python train.py --n_layer=8 --n_experts=160 --experts_per_token=6 --moe_layers=[1, 2, 3, 4, 5, 6, 7] --normalize_top_k=true --routed_scale=2.5 --balance_loss=0.000228 --n_groups=4 --init_std_router=0.0323 --lr_router=0.000557 --batch_tokens=65536 --steps=4398 --dataset="wikipedia_en"
Below are experts of layer 2 (counted from 0) of a mixture-of-experts language model. Rows are named router (the router's row for the expert), gate (a neuron's input weights, with its number), up (a neuron's input weights, with its number), down (a neuron's output weights, with its number) and show model dimensions 0-191. Each number is 500 + 50 x the weight over its row's rms, rounded and kept within 0 to 999. Numbers have three digits each.
After each expert's rows: "gets" lists some tokens that make up at least twice as much of what it gets as of all text. This comes from a sample of Wikipedia text that the model never trained on. Tokens count by the router's weight.

# expert 16
router:530601483437523413533514479425454537516432514519556544445377518537599434412495477559439474602558567544419480427476563515474458605479553594522474497522471502601543441469453537553454421493485476501547504452524512471546427439517520387460537544436530544529383447472536488551526580459539552595447515495547549432417419521478487450486582469535512503468491555511546461481527573480560471452493527463588505521491490590545488509528491560507601444497449456455491419570460502519503466562577456478522540484499517485496492483490427503498517531489521522562492442597377550510505421417521406461
gate0:366492513575604404472531387467502533583478489485542534388445512482540531496498512558520441530517442612511498536496499487457507508568468492513466448500573526489559385519484444459471529453562544504450460462614432514447473505531555466465512483498506482442431545572511550481553631438470474520553541495536511509465476508474484605547591427531543547508559477493588517560543566609402511502567482483522565576478448558502521463411470521483476403578500455467433473454524544513514423514561646422546531573536548544573440502549534538579527459492481547508505458481479511527525489475571501449
up0:503476479544405562505500518520472379482481465479541477531582590427520507536501514396462555518447487416432448477469535480576503481539499553454566615465489572542516546492374551565509484584570537460556463488463532560577509409477450555523444462501458490569563536441485536556547443462487456448421453425586539534500603575455620502552528528557504507515441607487437468492527580537450414445470551520596499502536505608406473546405438475470482557447487535585507439486486483524499441443514575516488436465407540510473509451502472535481504450540528432490467503445497503572516482480571494490
down0:473442520533522497408479513571453452582550525573566511508392535503504483468433485532588451583488475529552412469542601556585433397485508414562513532441391443498503502562536438530587547486497461418540496524520456496487432469521487524472502500459456454560401609485503499413485514548474501440546414479533445485541535450583484418560498515449530525531458508419417559469474440467555575478471500530369488463432457418454472447482450518474493508533477496452403535457601528510504536478542534452518522519420511520459516492521402459463479447437461551458511553541472453442401532517470602581
gets: "=", "ly", "s", "y", " be", " have"

# expert 128
router:482537458524526433508499367439488456498522452499554485458441510545543426505507561427541488494416530481442532427429613505585449509541509583543480485473472509521560519481542437529496479575500474605533472540500496555492505488471409472604547514554623521470527363472556576491448543520457466531469472498501545465417409461475521515567490482516527468490552612448483415534604492437501405405495402508385561445474465465542533498598525438487420490468415583524582433486502404520536529465468494546461527428492524536541545478543452470490526479531542594440493519455504480466577472517513431480
gate0:385483487556481501542563474524439537535499606488594573460551495504519566357522552534412499465496477462537442539462422456387544572569440399492473525478505502506607461489448447488496439579435385514469491543561476477469414499507497457496523539485536461527460584516531505494452555533504478530492498442626421515464526496448435526627483443468577530515410525483532442521514519547504474452488392550469527446451491526543569468589525484577488420537477442488485465473502404510423530410503485417442544479522439519576510441472495584518521504519393558467457492494503563506417491498443469521
up0:545422504436447534536489535474501490472440533521539545572515544583498471542527457585357476494513567428455498558486424557500455505410422498596446577452412546550469471502424539534502472598498477518554502522541543466530506469420486568493521538486523494524514497602589469486503490482559503543471448444656434518478532574459513454485451459576435484393492610523466406492544488458467469394443505477521567494485501561617511559471479383416556399480479556478568453586476510434504476477472420516502529492462458481531530469518450508488464527567408493487541493504554524538488571570508571473
down0:466519437475499536531570475491468433443495519557510590492575475603523427436493493520469457462525458450558528484466482507545500487519385491531456428488518528476472407576503545522517530441422436547512548546507494494513485516557562463419520509540499444411529535548478498507472503542470471477513473420542460507661500486501547486516512427537600532518537633461416470533527485584464520470463544476446485556486462550406570439498475472487435403584485480541442452422548491519600592617424499474436476506427462373532508550536554529578503422569571556452487480554538495601604517496523487485
gets: "s", "es", " it", "ion", "ation", "on"

# expert 35
router:500540543474470490567443381424455473535522576474562453464513516454523514414500537457542417542550510543579404377465572477575588422532503458574472524469528447548597420451455432476563501542554507527480478517471501443529506534428574479539501553560513516402488556523454504558458508585622498509531380512464496581439481515456454521520497527411580424530517524525448404517484465509513462447450475519634562539546493454486500505537428479444512567387440530492423499491494530425509511501560426568502462447498487460478452460418551527562485563493517559532478386548537496462541454497539484488
gate0:464528456497548588519533515551455521571538520488497593546529518546446526484463509573509476405570484590504470510490502390472452530562553520495534455536581522497526436454541533451458400569466418475495600449559476504486513491447534546509514522476580474449446558637525536566552502488542455636497571555564473481470492578439477529612480508439498487438474470514539474536506576581441529534500526514467607489480394509421588530549577498506462450497413503463543468407573503565460540448556543393440581487502512546502496461601522583500481526482499597506498507563396575481501499481526464466
up0:511555479475515560500492535447566437537452470459561440519565553558484510502630433384374518568559589504516488512476498479501514426517485513538498444420567529543437519541506636485531509581446468469546477532577642455590495473418499562506463441478521557439501461508403463567506507509448523527486512340604486505497583509495501468595394551488508554404468536487551510505533547513567542464460457495512523519486479438493442635429539504440514446478479488518602425520482552475469485465464572497509525551510524523469516510552523544436556527454486494519560471479465513456479479449588520417
down0:532485456518517473485531500510546529570519503481654462456526502510468512496568550539498419500453494536469447523478499447521456563448627615528478575563556412462490524501438500480485474452498460579582486538481479514480524471503484532565435471404499513552534569386485494482469555456432514467391615453451590485546446517490456555521402461420516450520561445553490545610469510506468409408526453552423429509499493476524476443382545474459513544503470440474510535529618481484443534549585575499552557565521477486547495518540494400545522486473556514512458443483546406507609505553490446574
gets: "-", " \"", "  ", "=", " (", " under"

# expert 5
router:491521526528562512415530432483511510465556466498442501484570418464438461403447532397567526560609468537511520535434443437426576430369455490492471525468504458520505520442544554484514478551528485467471516567519539463444508415561459448458463475478546491440596438511506413513509520484561433490489593553466477504483502449441488417497523429572470544564594476497468580424502401486524491544458494526494489486611510532404509578436455517475501492491541515519433454526417497499543459608529460493522432515519485329544577421413500502555531519532528498476539464546429519467520600430581513464
gate0:529487443505438508439505529556511525465549486556461512511551519549484492518462523614559507470486539494477361578541492504462506550561468464558530412447573416463579441534552471453413561481477544497487458494521393553436518529428440477420440405551602495568486525489481473519469557461487472510492560453622522506439574452487559471498495504424516510517445470431477452520564571608427513561568522501539519590532497506479492543464550507449500482522514413532401467395538384537530496411534594471477609506500433500524544453494445541498465455487455433463420489510588462473465482444548442395
up0:512518450508555467488565515544624388491496516625539463473543591481479532437477491443453481522428554478512508489535550508439490399474512466582537525536492495493458443533505507532503582497456512375401401568546511473495531528424442511534463512458531467479454481596464450469539528457494429509560520537548438578473517443549576485490436559600510529431487611541520379462533484541554482551588576475575511513472494422489459566383519436439513475555556562594428473484534556517550464517493528599530487545444473485436496517434465488469461563569433541410459537409480498522475478512484564484
down0:472536500563525474439463485469520534472487534535575430492411510508487566448511548479444342582433552512416483522440531443604554469482437411509496460435410501462459517498513454479494457494487502458458505461416491519581511475432505534580503436535479543484618601493495463597484504452488509474432491395562478532610436496473522519495497583485480525544508509516530431435591464422510528520521472531519473469498440478577438427572626506488461494456395454560453484492427401542523525434553519583461560614482513515432502438508429440484461566554545511516466518475588520478517591483498457546
gets: "=", " a", "-", "|", " its", " his"

# expert 106
router:471583434519483520582533474524411512453456442507602443524556468544599524539429534533525511574455534462445581437419541415560504549531591537509483541512491481572542481426467458471541520542503546492472421414483475451493471421469558557527468504505566397579500515443455467502498497530618543459506512470445523559488479502586488457496481561496530471520545593506483318455541554498576527483469498545425543533545443503498550503650546468420452486499502522491484415460450489406511501502482487495532490474603472546511502574468540441485570504555482520406484524533599554440528418416551540537
gate0:478504497516465505564525417474505510549540469486395588525484511511544599507560535570562481421477540501486552518557536436444490625618530530543464517483546511431535467436512408501386498489501509524468472414500466509468428590333558396483497510494565494538541509610527491600523563526523538483533585531610621532468503477479507546558604493510542523523472485427545494482532656551498524476469429552456449479506506500499499469537511485504473531551514492436502472548504521472560510576530553506540482461513461576561417565496504517494550474589515492481488459546482591492545420544382508537
up0:436537495454432502490528480506504438481386537516565519517516617455507507497535465446542575567497521445512519471501578406478491489524550575510443503414459457483473540490444439553547480584561540546482450502522512566563511491508433567471448397459526461513533547501520504550492488427582593442483495431563596498495562585496551513435422518608528519429526531496464503534479646424576529440399474505515448433556417432499462494477459405509506531540500492476452495486581590520477487541533552504453521538453474431555527425484453462487580432456584458480495569607496606616503518504542494534
down0:486459496469486448463439595507483521435525493460560516492535612485509496431502528521355461493467445489545500428513530494586560516482500546618429389609533536597508483525581532570453525530537467471451529578471513551481517541513475582411544458542501546548502535457446438460509479433500520505590408469460432490670460516509466609487440501550541434461574488495528481485544500513538516546440592616453521528492494419422581598566518586460517475554424520581440545463595500521488546498510504525494510488464449509455548498562521430498527501470595515521452529533437534482529456498528550490
gets: "s", "a", "\"", ")", "er", "on"

# expert 69
router:498412515581491547502520448533466554583496569478445509614437456580496473436487485440394516515594437480486532529502447525413522533493531492537536482458468478542490394425444455475531568502544494566446567472495542417507571439504420426539518545390451474490402449463407549490559500551455487476515553474522424592471552498473591438497503404469473441543494475452489486557433473539521570456429416531498518516518517455447539564498564540479541505462382570488477532486408503447548480538548531412426411597619543492427478483468537570503489545511450501408521529472482435521436456510487518503
gate0:491445466574426517460456481557395513532478505505418530487478526545609501455460542457512513542513527519590361527519430516491514514537461534435527514505603474443563476404390461472493487535506449446523542562463517523433497628461452493417421437529515472487446577609515451458518573493466418547505516510499522563448546571485542572566605548486500468465480559544439503469566585540502565433518450602464507483528486596407554513504423446576401482527440469462559511520483473518536536455488543470544555555494546486444435487473447573481478406491435520450433522497442538484554510402480465465
up0:501533558483429536502357505571398432439512400515593482509564489509518522549435513438487545489577565462466477457448480498456495468463433524474502490433528509516505485443458412409520574497575465498562475482568497511483474509545486526541548566493451430493481488489519523466401452446470496491508521453592525627500548558516563530515529476607486536552536692506509456545457580471446504511435511444555504657488521419450443443506559455481508487591538450439543462537474504541479466539504517510510444504428513552531462578595509426400488520529587544570482511549495594473503457455517511490
down0:547504480526491450533613521500555533515487564437527526501445495547528597520521495591500452517479494469461505446575536576569563469495538493463623423493465502428553506567539505480596533475546509531529509438486536562526473532494465574516554349388549441537490432449494412478595497473469469562500554465552536525594411508501481446421523493407509444568560529506561424477514437482480406489531557545552452500557493423411570573515517542509536487462430424506493485456533544482485509524424524523516540613537605525563458520523577432545506493547612489477468465423593498540524552536502416511
gets: " of", " at", " the", "u", " from", "t"

# expert 127
router:516568556542431536476557486474434528471479479469554564529492546491451524528467550424450409544508516567554513412326407607521521516562593552542459559445479514528482452460470437571490417482497563508522534496481514475510461458472468594486604548401500453480505547446487464498494454559518441537578534522544514522461491476523645471448455476476522549496569403509405383476477475475491511416368448509532582488571517546543573569534533492443552452432492548494545515470522455456420473503472495452482443460529410463498451544512491558579556580429516504519546470482476561486496508575566467506
gate0:455460545532483461475514489569529467518437463527426564521536572543423565448508468476506493483518509494542526479448489485467556591521501484483440477414558460376485489498531432477464491529508523530500600514555486547469457518433458490500554528459522469489472488538471481528563589517435392586518511624615491543446513446419549554557478500429550556461623488454562531513569450518496468521508474550497520509599458504509498450638541368501480459507479501616410529350553478495435522453488520450551591542483477513583472542416531508553454473468548533528394541437545559456532551557522438491
up0:473545557504466467535455505470574431600413464512503451599477653535507530445510455420421528455473554480499491406462544566543446473550544553501522598428443453450508448532470542510478469520529532503502527590590475534491499560472543476541572476421556418519505517512523527539529526442542512523534475475644444529479441467467539505481408487433458542391571521550512452521591530498520490470554492528584566473534498459545444552600516393468570427560478554582494492506507519539493465443421513590541452497441451541473519526484507494468566350472510444499447556465477546460483449581507533572
down0:475503577426461405555444463506500565490447456477482521523425495556535483523558551468484471474515458549489529570565518520544576575480491419521489432526534571422426534487506472594511458514552486507569588639433523447566492498479484561531424540477508542451594497441471449491593517486436547422509454473565530467547449455578532480533518601474445481498513585544439503501543605462539527497572430537557419562442423559530558528501506527403457474530516461443477428493528479523472513531461486530534561485460515605502628588540572486548482512425618521499448507442467457560417414457459509492
gets: "-", " of", "d", "l", "c", "e"

# expert 152
router:537575416462414494571551431490626423537540423538479555392482488551502500524489508553513465523494580565508469353442523469506519492456528509554468481536449377585512502535591441454458490472572542570425499500512538446578482529523507451598552536584516494424548535497465528481441547536441488504454483486513531440483391494429520522564458604404464486580458548498503516509496583443541621607522472564505478559550569484487525564528529481495545581462450544448535529496437587463476557549542535467539527507472604417564474467430534502494528552508521528564482462567483513503472492496475532433
gate0:438503440480547455449507457453464480572605510490381539527376488507522512522470480499558548493498451493524476502514476492452528524558449458518450544410574536514426414500498401469491511562534501474421548459615471559512566606479542497502415471491514497578558500571449456552519564473569582583552520591571557500449629463493489480524569520507459433404423519491513516535504572431458548492476466507543605537472540497440548519516460514508464458574441533524526477431452473505416586510520538454592516577527549409526537491500568563517530545477487544602494415620453460468473447505476545529
up0:424536426432476521549565518498494480530521462411492471518503651576477471470508543521493570556483506468421496465497587522513429566635452508474532573497508559434481491583413516513517473562541616460521404469544548577518490464559482482484448512518548515471472450384549550444410439422428542483469554423522489523451484456595530504451465581567471495443500508586441484427520613468391582410423444507466493452488466504389505484468471451504511439483509440468521527508484522469411601413521498472471516529491505481510477485590536450429590469551430460486490503517489460514481507576499476491
down0:544468599492423477504557498540499500506504549439559583502354539524487557541574465443441488628480476513504480464516499512487570400440364498555513574531569510479535535491462457512577475497508481463462600602530516510425514581487574586493456400476424584445479527519442456472507516479479444527500478482482532569504541426529456463462477372523538604632551517446587505524569503496502507491450483510439442473465547471470462503520541504550446513530441495499453552534565489513486612439536434499510464487479521473519522463516483374459397517436507465536479419527474448412477501529581566540
gets: "-", " in", " by", "  ", " -", " \""